{"init_std_router": 0.0337, "vocab_size": 16384, "norm": "rmsnorm", "norm_eps": 1e-06, "learning_rate": 0.0132, "beta1": 0.93}
Below are experts of layer 5 (counted from 0) of a mixture-of-experts language model. Rows are named router (the router's row for the expert), gate (a neuron's input weights, with its number), up (a neuron's input weights, with its number) and show model dimensions 0-159. Each number is 128 + 24 x the weight over its row's rms, rounded and kept within 0 to 255. Numbers have three digits each.
Before each expert's rows: "mostly gets" lists some tokens that are sent to it at least half of the time. This comes from a sample of Wikipedia text that the model never trained on.

# expert 5
mostly gets: " ", "–", " (", " −", ")\n", "201"
router:105141138145129082100147127096118138151098076117137185102143117166156161097163140160145123125090121103113093150138144146127114163134131153150113147112133107109141139099151076123124118135094128137121121136151095134145165146127139123096107134150116124134109130150149112151111118104096104103099061090149122106099119153105165132100085116122081114135162114117084109127090140166133165088151109100112144123146141130098154136151109139148122114137128159117127108105079111170128110115120055
gate0:133112108083097111130120115099104163177141142091099071139180113130153141129104150152175136083182128133150081124174135129132122112127160122143149111128179113134142125126145150150128067145146115116137092123128137116126150081137090121122064095108126092127080116163116118109149119116175149128107134158148094099151119125088109080158156095112141112162117167137144115118111126142139102125125119135130109125119139108103094115123137123168167138120107118144118143108119137176106129117121130
up0:133092124124092144135113146182126114108171172147103099140132092134096187129153165158098172150126164156146127120124157115112157089153125144166096126136108129105118131144113121076120073137115118113157100145136140124143132129099132138119139124163152113138134164130123137099142105131150152169192140146119128140087107117068163108120074144131122145121096150118095062149150152157141095124162152157130137112120146149148126127121158113125097138097139131138135102146143128168108131107113150
gate1:103064124136117113124107094156161137159095133098133145182112140135164156108150131152144149132130116154101134158185076147131144108138146142151103130116096122099146123145142119138114126159121117123156147115094048170096096147129143126156149158153137110149130129157138110143157112137116110142121161138179107151134141117131166110114126175119128168133144170123156119117121088109109116124133138120117127111123146171146121090089115133160164141184066146118120148115132117121122141083100115
up1:120089115113147117144148128157140127107107110122135134157179120092087123104144176107137089161095117086172115110107117118152127136164127106129130156117116112137152145108141099094174130132124167117098080148156114110153135121160168114138125148102139119146123156118130115146101078136133139112173132083124095153144066097182129147107119124141172115129114097123130112112099142125068089064124143154135130076080111138143114158136163128114129136109132140131123130094134131113114105153122110

# expert 11
mostly gets: " years", " United", " part", " States", " days", " kg"
router:078154103132154102145167125098117127099100128096059110083113126109112119130156103144162121127128145139124122146115150141115167137153119134128123165102093133125111095180133119133092166107173109149150151094138163146100143163135104140113099142109131100150105099158111153138161124127107133153089154131118089113167109147133142146119148140124101124165139147107122152145111147112153088118129121112102153139121134102097142119151125139164094178129085144083085110077077128156148114103123117
gate0:111123125137139137120160146110128135129141137138100103099096131106118113146113139101121138125144114138120150123160087137139144131141102121158109135119113179122155120098178095092147114137186149131111129078125173126133104126134098089126136133110139119138102088106161109188111092122071125142095095141141136101115131188143130165083133117105101099103131140115128089085124109144149109108128109110154169128118132107145143171131120116133120164117124135082147122076111150087189113120186135
up0:144100131103184147119117145141097118135143114136139120111175129147117149149111098135151143121135118119107131114118174128091145086078143122092113094138188133156087137076122163122137132107132088137133134096163132133089119124072144123138114123125109145116111163110145154130127134114137103148146132138128132122122111121145141100141143138146117140105129133168114139075108084125065129133131136115120105188096150189125107077157089154150119123134180143138089166132131111154100117136173146
gate1:100125127107122115121144139145115100116132151128093170119143134122152139153116123115149098129155129118129121119155078104132156142149075115105117165137091098109114105084145128136090174090165130153139162136140136124134159110138127117124119115109177142097146145136127080133108137134158135199117109125104073091142117123088102121093101122096154165101146107171142115119128125084144159120114128105124109108097176159160134116096137161167157111142148148102110099102112144091163137102097096
up1:149075139135143129113128085114105102079120134129144148152144125136140123141127129122151141130087084162114134124121129121130136163141114141093097113125115116149127132098089078116131139153168123173181144135151098114148136154126082116140105131114191124121129146167113152130139129097147111130166109118088136113153133113130112105136095124095126158137127111153155173136168152110107088119128161110115132118138189217125153097124137130158107097112132118113142090123112186101135094126142114

# expert 1
mostly gets: " is", " was", " are", " also", " were", " who"
router:089129117129148086080142122139117105107094110119210120116102106126153149135135146132148157095128102154171143133140159101165083115143155136124102152128070085131135089114111130156139135113128137147100142140102129139146105138124111128169117152125141162150099137134146123134095134138105119105112123116157120114173126145125127138139125131153161124143129121083154172143112142129138121081126120115100103159136118120111163144156161152142121139138109158115112143170145135231171117135132172
gate4:068135115076155149163132085099161127128104129170173120102127167161155139082114119154106117099152127127129134129135120123122111100173142167091119109133111114113119134152126147134144134148132133092142107156093109173120126120185082119147085109122119130092104086134118142176105150106158116103153153113112117158159109138091130132117162130087105135150109111131089133128097168127128098139172131110106153125141161137156141108119158140149117173132169095120139106154144122094119114142099117
up4:092137107100121163112096133109121126160081115141118114160178146106164150111130144164121124139146115113126161102136101122130125105119092144085128138148173125091156137114135116176159153149143144121141123161146092161099127118166108083097112111092136094081134090119112139170139161087169128145138121130113166150130136157129158108123126155076055137119164116167154099095146145139102111132142130107089105146106113166151134145115142140119143102093145104120131127133140141110161123115097128
gate5:098153125142098086161090141140106135132130136091104088136121151120096105102136119164138127110126139145122133087104130120129138077135137121131078173133091153141095121120103082126171152129113131147099176137152160103145133155106130114158148153113100190101113120129158163138122126136101159169089127164115123118170109139126116128139084137126127066111122147105122079151110120144140188122123115123126066123110144135123109118128133192141117125160112155150084157118130101133130136135126119
up5:092127116095116164176131102152149113088096122135121101103106131103164085114133147160091153122127112112086145108136134149143128133079158118151076130119154155133080141087112116118165123144169102168129134121136143110138140130098100101138116075130121150116113109145186144161097148149097122135080102127133134125141133133092123129180072147102133150090107166138110110137146145114133149101167116142123106120136156112147145134125136168141118147152138188130115174105101132143124106145135100

# expert 8
mostly gets: " University", " State", " County", ".\n\n", " area", " village"
router:126103064119168104074131118131127128130138078107164131085122118136144128140124093123138152147125123141143158116082163121190134109124125151106136153106138141121137127114146124155117155116105158112141150098138103140091112162117154149177104133127129147186104108151135155156112124096129166123128147138180127105147100151107099157115121099131131138166121140120132158147115164110081062122161157124104145108152142130120171141143165121170102182129118141138143091079117136148127122124111125
gate4:124141125122119073140111130105128107114101139101144165125098167116123154099152167107103108129131126147142096123120129108147141121143129125098143123128123081092147104092116165174119132132094126117186130108132111132108122093121138143141136179108121137110124117082101128158099119149170094154141092111141134143100149154111120138138164108114147098169135135162117139140139142120083164108162104159130168148130167175157138117078189127146123121101133148190148117153100123098124104091091137
up4:120139095139161112114142144120172145065173121127104082127060111127142104110128133106128161109126103120158107151087095141140097154125124165118124134144132136144139147125106113127126149104081153103177110097076172154155100083112153133101116137091094134099128112150148127104113138117142135151145108091137149193150157168146143126152128114158161113145110135108092147138154135171115139154149092112144144134124091110159144160150121140116184130129108129139154124120106132146123133109097104
gate5:164098120136124095139172079110167077148153127088171109122128076130105138119156100138117115170121181094161115108140104137120118118148091133109114109146150138156135160151116101123127116107171120104176131101119138122061081138142126184141125163100162112103125118156131149124107159146158127164106099163129099140114124142137142148075101136150153170162115121151151157084135109148120122130181122116129123116121119149138110142112124116138150141124115118105142106149130157130112141125107170
up5:146111116173129077114152101121125139105181153163107114105111168156123099130136128120139118128123102143107132128118156168166114110119113122147155110130149145125140164149152177121165177142111111124123140131150157101155139134167143135099114139177111154098139154062164151142143092116113105136174114135151124115146169138139125096127158154123132118112136131110135091137086150158161086127092134125144144111135125115095175127174155169146109119083093166136117116148155112122117107127153175

# expert 15
mostly gets: " Team", "See", " Year", " List", " Gold", " Best"
router:130175083145139092130164139133147104115102098113115109151132117157111164159118157095127164147139112110150141141104134096130119146139142143144121142114090131108107133147218138135122162122077150178143146127111125137094160114145112165103100095124126171170116121140115168184149125093113167146118106148186134128127112149127132165141178116135127132126109117144084138141154161129105094154118099142145100118139116119159145125149151133138143144150068100143126118127102105132169146132117141
gate0:098124079134152127125106119120132140133130136125116134146104077164102111107112163138148151166144130182172109140088108161110171166155099089119109139106137128095131139160206133133110160136094139161078130136109122141133167105090106140131154090109105185130169136151121132128128154122116125157139094142141150119144123170091111090140134152109102136103108122113121093116144122109111142131077143107095125121169150083132150138125126141111121113065117134122125122114144144138158119159103115
up0:135121135106149107149110112146146101089129187120134098115161155136116165132136151138133131121127144086144165106127140133071131128112141135156066091128124154146120108119112075113152099123129161107131170147143143156142102121130102170146128156150147102131087146139091174125131109118142154127133153142156123125110090129146121158139110094114111164116144137125153123128152092134124106119124103147146163145092118106102167104138115103179127105145076092093145119113180172139091179148159123
gate1:093134150109133106149139146133140116136144110121204129142201159153140127171088124108152193118091114145126130154109099104152107162110153125192120130141113158138125143131134138097136169137124162152122074128139125083150120126084116151147130119159172142144142146109114113155113149117114117144145128095105124116115109116097144165145134115186135121158092138110105119144123135148116160126126104127114167111130132141153104164149159179125129168148115117124156149129124091119165170106136134
up1:162076123072103121164124164103129141113142175112120126111137146134118103119109142087124121099109116144108114149127084132132119176169109126148173125142130120129158107120214118127107160138146150155119143129124134109141116108171141122132085118159114102129113110111153151152131101098160129086151143084149100138126104168116123064104112116154152125113143129175123083109135145094099121115116128149158129124133147164129178159135115118143154104143116119102132121084097122135136113114115074

# expert 10
mostly gets: " S", " R", " D", " B", " W", " G"
router:071142115139112119121137109145075152157110112120142145114121122130158152146151144141157145151113079078187144161142096145130159114140123126136111159107090101118119166097137128167119171086142156194093142109135105130104143134121119128082134107139112139115099135141132141194132116099111099145110161080139105118100125159102161124191169115125119154140145110144115098133112159134157128084153112107098162134098125155110120166155110123124137162151120142112145112110136122151140119121124131
gate4:140161112152114148069110121130134148123122126097156118150116114105123130150109105177154125136117159147125109145119122128131146104159154141099146110105141163142124152128114090156095126103179140169151111136163105130189158113118169114135093063126105112139097087130150116173134088107168102145163146156142099114089125092138171112130110142175153124138130109160134140087113129129116153120118121141140155091164111134146161112147113096137166161121123164110157068138149108127125117138132115
up4:151148119119112055074084130108125080141167153109144111100105139116099111108109138087141127143156147125171102123174130132086120111176123113142114090109095099115118099056110119134122091143132115119113128174138114142129123135143163138180156160099136136127141165143124109144112145097122133095146146128128138077129115082139138139185142117112159122107136129105143134151110093111095121090151128107147140147121117083134120093119145126113144132114121127131114090075119116108103121160151142
gate5:151147124107148123153151101096129110128145090140137157100173103070129181116125167135129086140166125055136160113128097160139178160105156109122132132097086111081154123158134090130147134136158103144135154162113122094113128129149119132141160080158079152133127161124167128176142142134126097125069116119108119116135135173136130152142128115124106119138107121117132091140149121129115146171127118141108138140129118094139090168147132107121152119109136104121098136173142134113168104139113105
up5:144111170132123123171097104140161106119117126139108170124120139160137104164088081138130126128124071091125080086149114151139130078158127154126091128119103109160113142118150141117114103116141111139134105100112153175109122138115136132160140191064131113110113160179101160129139126144102147103101075095142114141118084164140160113141148154131120156129144129125133112101131112149112157134123130153158116101127112139105131163128167128132093114098175106114173098119132155107134135114143156

# expert 13
mostly gets: " his", " their", " its", " new", " two", " three"
router:131161104118159101127158091136141117103112092123136105105169136116124117181153147153128119110145125145166144154124175068101119156130075118131126153132111084128112093141208111137113165127099115132110150079140108131104192137144135166150129126142100173096113115136135132118108115134131140126107135111123099095153099137089169154127138133143131144140137097110120123173123159176129098144169116134099155136128134154116115148164147133156113156154130126123113151124141164134137081125125081
gate0:134145146122117090121124133164123113107131134105113133119159114152088117121149109096087117136160136124147102072161090091132078140170108105138154149141149109140167114168136140192083144137131132152157177098127126166124138132125117151125140133124104137111107157123132136120155127104165059152125067128128102115116101156159148122110124116099166150157111138107122126109128158172116115123137094110135142132137090173143144192079141108145113126109108129134128129079139154130121110139117093
up0:078118122097133126092116142114166138098110144105150119116195129157093125141099105123118127142143120139118087151132112132114127123109078121138102145125131154128135138142122107150136148113096137112130105128132144115139153122113110136144072098123079138149141134119162101143110079117115190102132126099080163140156108127116113102148129154134132147129112114153142166176156115125141144113153132126124075172145123118109142197097148115114124137148148126145098196106152100132108204124152128
gate1:117125124108164146129161151112165118126148103139167116114106108116091114124157130110129147132126128122112134082110121147170110146148123120097134149142131158135128153108115124121136112121103100078123100098136116160137132115117187125144074067115155151157134081150124130144130165146133148199142143101089153126126138098129123147117122100126125138116138097153106121154078092132077105134166123158152137146102159147096082117149112089104164133119082114128120129151118148169156094153127073
up1:127140123138142103068123130145114130151109142157192110141128105135183122124123133113141125124099130117143192132138155172130130159154115091136098123071129128107142151161138108098130105139114124180149174143095125146137134084097159158104126127096142124110147148106125132135142077165150107105176171126137138127136115151176120114143113145122193132121087124104138113114132129114079132113136108128131148119118137093109157108108116159113155165120154132116097164089106173128143166131116145

# expert 14
mostly gets: "7", "8", "200", "5", "4", "3"
router:142152085133145086088170116119134098140119111127119060121134132157122165119110102107148125119128115126193117117143117139151131138163138103126138145113161127089096127132132114131154128116145121125085126051097156134108146095133136159174114106139109145185082107152146060122150081110126146137124131155120110072128108125132126144100140127147175131145151092133094101153112141119116128133141145101079125112141155136112117138155104156098098116134111141140151117101155148136127086114116099
gate4:122157111137149099106122133099146132138128126134122111152139168154128089100114156122131164101124144114094125076138104114134165103143126124148125118143176105115112121130116139148146132154142106123152115111112144103091120110148177157114106129170146150179125125137093122188091133160106131158066142115140077078113122129133147079102148126140137115159093105125135078092130101156092117156126090089123139147169164141177158109145144105125121105101158162146168130099130109137124139133126150
up4:132117093119125108130092123162110148076127156117094130092115131114106107164125090172126130111169106136129113154112141146108107119161104101100131070140139105126124114146102082141086140090115119124128106202185122117132126122098116133124141113083177123101106137165141128139159157139125143119173113124138115131125125106095100189117111140107157173131142129180116161080100136122114092133127120139119118118150123119140114129077126139117133093135073125111118150136144152142160105163128115
gate5:124138114097185119158138097079157132101120080100116121118122139091116138116161142098127094087120150117155124148138089132127150122114142138160127146109206139140139136122115132107110088118134167143103128127113141126131114101141138124140097124137113156133116112109161116094136154129116135128121124139116108141123135141098130179141176133122150158150135172090123145152105179155116143145160167089153151160082100127108102130143152115112104131151171142174099180111078102169128112133164103
up5:112118115132152143098122141134121120139143105129130131165153141098154122160089109137126135130110103161091147106133131124143102074110125105092142157121144131103127138159113096081136123155131161113132139136111111117107080094109108122112194140154112138137112125120083122213113149064097150086108130094139175166130133108136141121130148084104097114122139124142115132105159128117138162088075097131103114160154166143118099143138188144146152148106160160116135126124140133142134135129155111

# expert 4
mostly gets: " |\n", "\n\n", ".\n\n", "==", ".\n", "\n"
router:132128140128104087125136131198139148125113102119158125085130100080098186112097071134141127142138127119108132085078131142122118165129101137140116132121145113128149128170137093161098171092097116175097149118140127138147163135122156114129137139153092134145078107141139149132164118132122183139112095106110135117091134146150137146140101130126124162145145130141125136117124152141178138066129119110088146129143164169130168134161130120160125146155134153101111133094113120138148116075113149
gate0:130147109209136124090128071145105168119158144141104127123137123089120151115134161116120123108094133113122136137128172152136169149122139143132134108120120111132095097107125151134088165135109084105132124130081129119118149158146156122114130135164096140187114138140133129129163145127132164121132124097063076086132140141134118112131113084099136090101117106145146146154140149107140154133166175134143102129111144130149158135119158110093170143151117140086132101146073112137116129096146085
up0:113107130103143149153113132140135101141168116135112149166117136120134103093108115156138123128157128150168104148162127139112085098067110128137090111100134120152149085172104166129116121109121142153167114137171138103149122157142115128141117111128155105144114066116108148115117128165123101128091154104157187127117098136127128134134135178142074157123160152148146158121140117104142185094125111103098115113112168114120064113164134144132091109100150117112110141137120172130123121146118170
gate1:113122133126123099156124150169093131147113098119145177080130133114113133125140108132135120095155093107120109138125122084164133114101102120116107141147114094141101113135143098116128133146149122156128129142117098134157118117098115128137099142116133137167126096101173162119096104130137152164070063151122130164125154207137105119156148152094170129133139149134134163114116104095138127125102106133121113189115136114176143155084110159159119122151139145098161126072125130120162153129088146
up1:147120141141132114124143142159096116134110093095136158134169122114129090152121095121148132090118109072111113143100101083158117107124140147078131120142114136167111146107155150104112165159163093151120141190172129143102115093094136139177126176153115136139168110108155129101115107130134142134116085120144125119125173153129166113135197121085124113139143156149128100086148143125167146117154118151111130158126122113116145162084154134134119131094131169101150104113112118133135124156092139

# expert 12
mostly gets: " Richard", " against", "=", " Julian", " called", "',"
router:108157122134114124081218067171135160119104093117136099124097118132098202135111123128158155150136111113153133158134127119151099158160120138114126163113095107151123125121156103159136130118115137136122124129139134182094124143120110133117100118134105171147132082141161137150124081129097112131125167116099129092134104134101140120152146106140111128137130118111134165137135138099114134115166096150134089127167149110123194138156112139115134187112102130112157117143128107145175129107131123
gate4:122113131128113120075141122122094127088127098098167090176156155100094135134136122105110095146155113118115104180100118111150125162160140075148123113085128131170085113111139154139182128109186147133120151144144115113111108147112108163123084117131109145139090108144120129124108108111141144119085139086119107088136132143092150161168109136115170135162145133171168127127143117168174115118123106116137098135146111115149125151176135120115138182116105152139163114136130132142112139099142124
up4:085155112091161150156109123170130169144098150156091125100130127125130115158146136144141112096105138119148123139153111140123126104165124124147132144152107117137156094099156164125096118143079140098132126148129112120106154156159127127157071121153136095122114141126137133165120181141145104148199109110135125145154159113137149154106102100162138138109140134086075138191082159143137110104148141109129165163118135138099089097105102120168121121138138089115112142124153141117097108170131125
gate5:138127131115156058120123122145101115081120136115129101121138118099126171106115113139130155131117091098113146142117094077138111130142128127160124097098131116120127104156125134127099160122101112112124124160168141105093121104132113165126150078161106091158168183098097142152185120098120104144169143098082101116150115132139122114123122101099111135139109112138068106139154186119135092097146129095146108140112100158163104108123108113109150161148123109102103148122136106130092161099125120
up5:166151141161089109103136125121142130165156127145135197145103127106139143111132146140138125087112108140156173102117146143146118112118098159152086086115087118134124117123119125106147108125180118136137101176103143132124129124111118065115137076143144152119165100089126130139123117149129076145138120152096137070138057130100095138138141137095142099103094133113157125110076097144133129155129155147126152153084143126117126083091109129123139120109134101140154150096142130134163114114136130

# expert 0
mostly gets: " b", " l", " d", " Ch", " Sh", " h"
router:089128102149095136174124130111074130170127095147153114069087091123111161137174106125142133130139106150123151111101118124106130154138090161124101134099109116138134107110098102124130141125132112164096139150137130178143170133111115121105118086132097168137097096143158124146123098138132126129121164110160116095103120175123160150146134174140150157176134129146087130171110147129171114141160127076107153135141143165149178158155123165125137154143106140110150146102126138131129112120101136
gate0:121104105124144104136135130157120119125119115146112136096105142118075150123141137108149167133161088148101103104142108077151143110135123161122068115096134110117113103092093086141105113146114065145131116096154138176166132138110145117100154087151130101131122104140123080136115152143182126138117118147128131180136092092148098118118156136135131099095151144155145144125126134109135094148123153144161116133135110183120127146103122135102116118107195137154174126150116177161141152109114103
up0:145144085155156109157178104138159096154097108063091112129126138152154133133139165118134130133099128138146125101149164143125144144138093102122111104160102081139130137102109121104145135137117147117164126129140126107103083081153120122116124136158104102116148110118163113128160118107155120114158176136138137096128150116162149123149089100109126122128133140070110163141140102100121163108112096166190147151088137114118111123105097155104149086150109143128087129102139078127128155161139159
gate1:084125130119104110098110111116104140145067130161098138110166128167155111156143138149118109109138113165151138108076124149113149136132123135137140142127135097155106087154111125099174148146118139108119119188136186113139133128108091131150136120116111178159090137166133139131103126114097130107172123116123137121102101162088158104155124150148104117102131153116111151162114133135139088098158166168146138107139109145150195116103111096149135086147161124133125121124093127151127113097156168
up1:164113110071104101132122106185092109129142129106160144079156141106103120119136126119141185096064133115145116108137140141129086146146160153147107106137099113140135146170095142140126094089133096136113101113150156152116155117140114141151114103113125176143124136121143130127067092127161122114124139104155080144130102156106133099160103101126122100072153159146125106118127101159139126110134187110119152153133137134136121142123102109107146145118156125109152102112161165163123159142094128

# expert 7
mostly gets: " the", "The", " The", " an", " its", " a"
router:125105107131146092121189091136130090116112129147121104072147123121143140145166097150139130162131087137122123102119158101099092135190101138122118153114127049111140094112156144139179171116088142144074147116129120152130143107115114149155117114124108160084102113143149131134129109118141090129107115116135131071139117105112141129143180131117100124140152108139085122179133127125133103113147123124110136128115116169118152144157142108142111178143142122136101121111126156148161150116117075
gate0:169128133154150120142178092129095144113098128161152134138151135146086122142155147136126128149124127146152135137157117127147120133146095101127143158124152100117110131120149126118123130111144103117131109108151140157117135146120120114127147118112130181134128127103096106123136153125079112089106129145127146118150104127182173102139136181105168125123128116167155105146130099182183122171139092071103127188149072151148130177151113155133130149116107120123125119158068167119130082111122095
up0:098065131094121130143063144108135136125140084109126158167156121153176169142126133131123127142159106156125125128129126120146125120081147158138119125084151141128166120151114112151173177144137127145117119180141093149178122155105141105160116158152149126128133136153154137131146151100098097130154146095127080125101201143120071157116144102160138157148124134123142093165132140117122133105086137138105119104152110119128125129081133135118123129172142124125121130142166158163158115141140136
gate1:095127135145108101104123163126177117155041154122133111122122169142101133139113125111133121157138111140128112120114144119154145134155151164111083118146099098109143156107142158126166162128109092093115126157112154138114123131138142143137145103102127146109133112156119098120144083132101082134143160130131125155083117163149087092134154148110115147161162104143149116144131092146211149113076124125111127157111141134127135148106140177109149118148171097134090146143122168120115162111117110
up1:158153111074147086105097157118124086114183130109143134163122130070148150090114158123126111124093138091127159117139137127092108097146126124164110113123130109117103125121137146147153153050130091149119124134143125085153120083139134118120145138081111134144151156086111182118113122140107148100108112117173100148150155105167139130165135159106126143106167170180119158097128174127084122131109133123112114118138117116101111117126132146121140128146136121135127108166143158112139122146158099

# expert 2
mostly gets: " made", " found", " held", " work", " him", " used"
router:124172123146169113130181107125155122100163104120117098132122123159102125133136113148131110094154134148115127128125125091104112118145143139129134172107091151150127085147195134122121114112117140132149122142135105146075161135133088154157126103146131112175099110168122130141075098134141184122108105135148117113146083143118121120142151120123135118145144103100144183130116176164126085165152112081107121094135168125165129122175147119184130157135099121114127134091110133154143097127114147
gate0:118148097125131128107122107135125111141109087139120118111134161135148158140097163114109118125100133157129111165097125123125092064132131148156105116165100173110181114134145107122123116142154145125103125130113113132084120110143167159155139130136148137125118105132122152127151135138136149124084067128132149172165139109116072144126139129111099154147113129112114121118155133172136101151087092127120113156188098153112077120111178088120125126138088104084164101153094149136163078133123102
up0:157120122113105156145117120148131105120152080138097099112111166123099129156114136129146135153149132105113189105158125126101139141145138128090118103168068104109070133094144128161153086104094108072144150120110188164092131166147138133142122166124108119154098123140120134124115129113145094121117110116141127097135117133088099127121121126114120111125145134175148150118183142128150128112121121123172156096102116098136132068138108175131120153143154132122128136142103083107090171129104144
gate1:114167136128107139106165124114102124123155122129145134103132112112161136111145146145170153132113126128159127095099119172160126093086136135139172166127067185160117108121125118167150084122121123153142141151128155131124144133115145147132166118120150107152131151112143124150175138156114123124115148100116141140130121115112150143109094168146097154183094177153107175161157108122080129141118124139118148164167156092140101093174155130132167119119091126067119107149129134118131145137153158
up1:076117133126125148160153134138116145147125146156135111084167151102096177135158110128141152092145129130115132132136133138152109114136104103114116150155136114133151166160138143103109107113139148120134155095139153138107152126126098124146173107146099176146134148116089122131114109187100143141132120083131079156110096170132080108092189128122133092105144106149101091142127124145138105156164145074148091111135160120114138083159140145114109162123147082100099142125163134155131133091114139

# expert 9
mostly gets: " Mar", " San", " Am", " Le", "′", " El"
router:074124105120076136162120144165087094132101110134144104124093130123102158118111106168146143138169082163146118157119143094129121121134144146112135148098107102128150114153109095114130098096084087126119142136122145145092100156111122110112114074126094147133093114133162126118125117134115151142103146140190108112154119184146157144150118140165126128161175102133119158165118150147155135102158136096146130166120128160121156142149097164117137104176128100108125152098128140128144099111089127
gate0:138113133120123130176115107157104092134146122070120133141126089100131115145122094201146131113105135124123123126123122124109122146092111136135194158136110104111138130188099105148148123128136120163097131160117120125142163170115153133130124143118102129061087128181154136123165134085130117167135146134115121129131136104098121145108128121151158119152133175187108130107115117136094105082111150130145125176114180093135149139140129137117147121168164101138127140107111165125112157124096152
up0:143146099136145137103126108135137100146153139161126188079115161140157118113104092092116110135145118134167205118146150097098115157091116148111157164106180142166117128113104178092134118149144131125129137113122125130116117154109133124190108113150167156155160149151092092120107087130133129141118163130135127129143153088128137101144166144114106122103150133095106119121182121128096114179146144113115111152137110134103125113137134128114108133169149105106131094108172157138165099137150135
gate1:105160124134124135115124113135120127165073156105129154117120127150137123102120090162122119155117118105092162108142122116140121131120118123150123145147079131127162121147159163112182126152132118138090149159081154162110100157149116089125150142079078140162144155120135146105137107086127156158097116136177108112125109113073118132115137196130114130101179120130125146134117145136103162098138086113106142098127131173106154137147119102138182102162113123105109155129120157088130109142093133
up1:112087134123133131124103117110171107126073114167140096111131128119162175127109147115141156076110085156109154128161149109102141139138120133133133123126142131160122133153118111097153110144137140081160167088133179120126115141133118091148171100121157119101115131120123131099122073117144120117125131132111156169160094098108152088148164121139082124108156105109121126124137188117129135136095122126105095154124126150120129116163142108136091140138134110133092191190106115076148138107134146

# expert 6
mostly gets: " in", " at", "In", " In", " January", " over"
router:120138189149115085130188128129134109139123082121132108105121093133187157124143134156164117165120102130130162163108165092083125145118149184102119140086111130081125115105148107111143123142120136132095140126124112158074130169125116120126135073127093142102142121161158139147121114101118123108098152127105099121152102146121101175141119115142133139137127142125176172123109112143092138140139152112132112125114144131169143188149136161113113165150096143107126100145162115140151096127107127
gate4:142106140131182151137100144080121104172152147145146105149163137136154085109136130128128098099108094108062169107126134153164116099160101156115138138123108099150119115106101119106125121129140129117082111126135131152063138120083155126117115107112137152137148141120164127160123129101091119116135141139121143144116152137189170092164162129121143133140141154163131105082164115122111156173127137145115095110134154161147152087128101143133124108101134165191129123125126129135158138107115165
up4:171138121099154163112144130124145099129117188148138095093106114066146155108124105117122155142123104164155124166103159113154117133146068111139129115161160153125125143162146138134130141170141132128134108131103151122150155148105157103112134130140150114110129084133092097172212152158111099161118130141135107069125125099136115140142130152102093122135131084096131103141132144160082108157086141119146130144116157088143117104117121151113119158120141143139127131151178102112137126134149148
gate5:106105176160120114091118137137116111113109075129141131118125151130154133113132128121133135156101100117107131113113086129110120122106116129173129139096103130104152092174120121162126128106125100139133118101122170178095123128168107112084186111138124145163150116140156126122118113064116133164127189128116119158103144121122086134124127109096158141131137151109124128100147151105144173110124133100170119146146094119211143152144136127123128116182151172115103108112114102113125147103157094
up5:132130162152081130148121106141088157120111148134111120139124132168157138150155148120129100154137157195129145138123122112115070142128106108169126137105114143132182082117097175081115148125136156106097103128148155155138155120138094157124124129149145129090146113187181160127108117109129131176137124109129105121153123171151131105142118142145136129152173124107139118159105128125173131124120140129129132107157068117120104125130134155158104107136113140138126188118054138121141100130135140

# expert 3
mostly gets: " John", " Richard", "ley", " William", " James", "son"
router:117134087136138090143189150141135103109102131090146102146098112117144168111107101136143150140141131109152122152088156111126152118127143164123127147104095124107152152146166127142169125071133092158124126085109120131112098165129146145109076130114136160165123091142156153148123114153131159156106124113158148123140111129141138118130135123137078139145150119128132147082150123150133120107155152140127143078134140121069166125134178141117082134140125176112160070158122145146160123092088106
gate0:133141117083132141144132132147143158165120145120124135165139122101142168118109152093145097128116129150166102105105106106122118097086092090121098144109108163176132163134138117112114147137156155139107137118116121146089135136131150153118160151110128083131119126108121140114121092105090140098121111117124181129104136164107135186201170162100107130153126140118140135116124149137118085129115147120156141058119150073124184141119092130124110152123119155179131150147141101105149131153107135
up0:147172174151127140087179081147111150165120114145126105112087143168133068104078076145137150132167115117160134065122146115133117129129133131146130144142144125118133101102096143142097093129119139109125147111106135133153172164138128118111158144135118153144167142164149108145111106162161161127151154139130110147105126132143129127101113103149116130109098122099093097118141128116139148121140132148155195118108146134140106137095114114136188131098096117105113107136094115171143162128173122
gate1:141128145181119154101103119147120158143147138104111149170112098164134118162156147100112105121091141122198173128170113125135116114103140111151183090116130111149118153161149137168189138098123118135123127137113164113132087128176083116174115128130116116129102143138125127130129101116099106157124116137160098132127158133137162142120093121139144100115156138142115158158154133149120156110135118119093140151117069135100109143169134121098148146156160159125163118092150146158175141106153123
up1:114188126134128129113154118084146105122162159106130142155083165107134147100129122070116144139098177112139150136171095102133159153163094155123174107174129136101145103149140112123130106096152122129152100151091141118177100145121090140122060137110142136150140111146129106137094138124125121120118088170172128112125128093130110108129123085146157123109156159120197135175140126173130084138130104123125098155131131145133122128127119113142136155102136117114137115125118148154146095120151145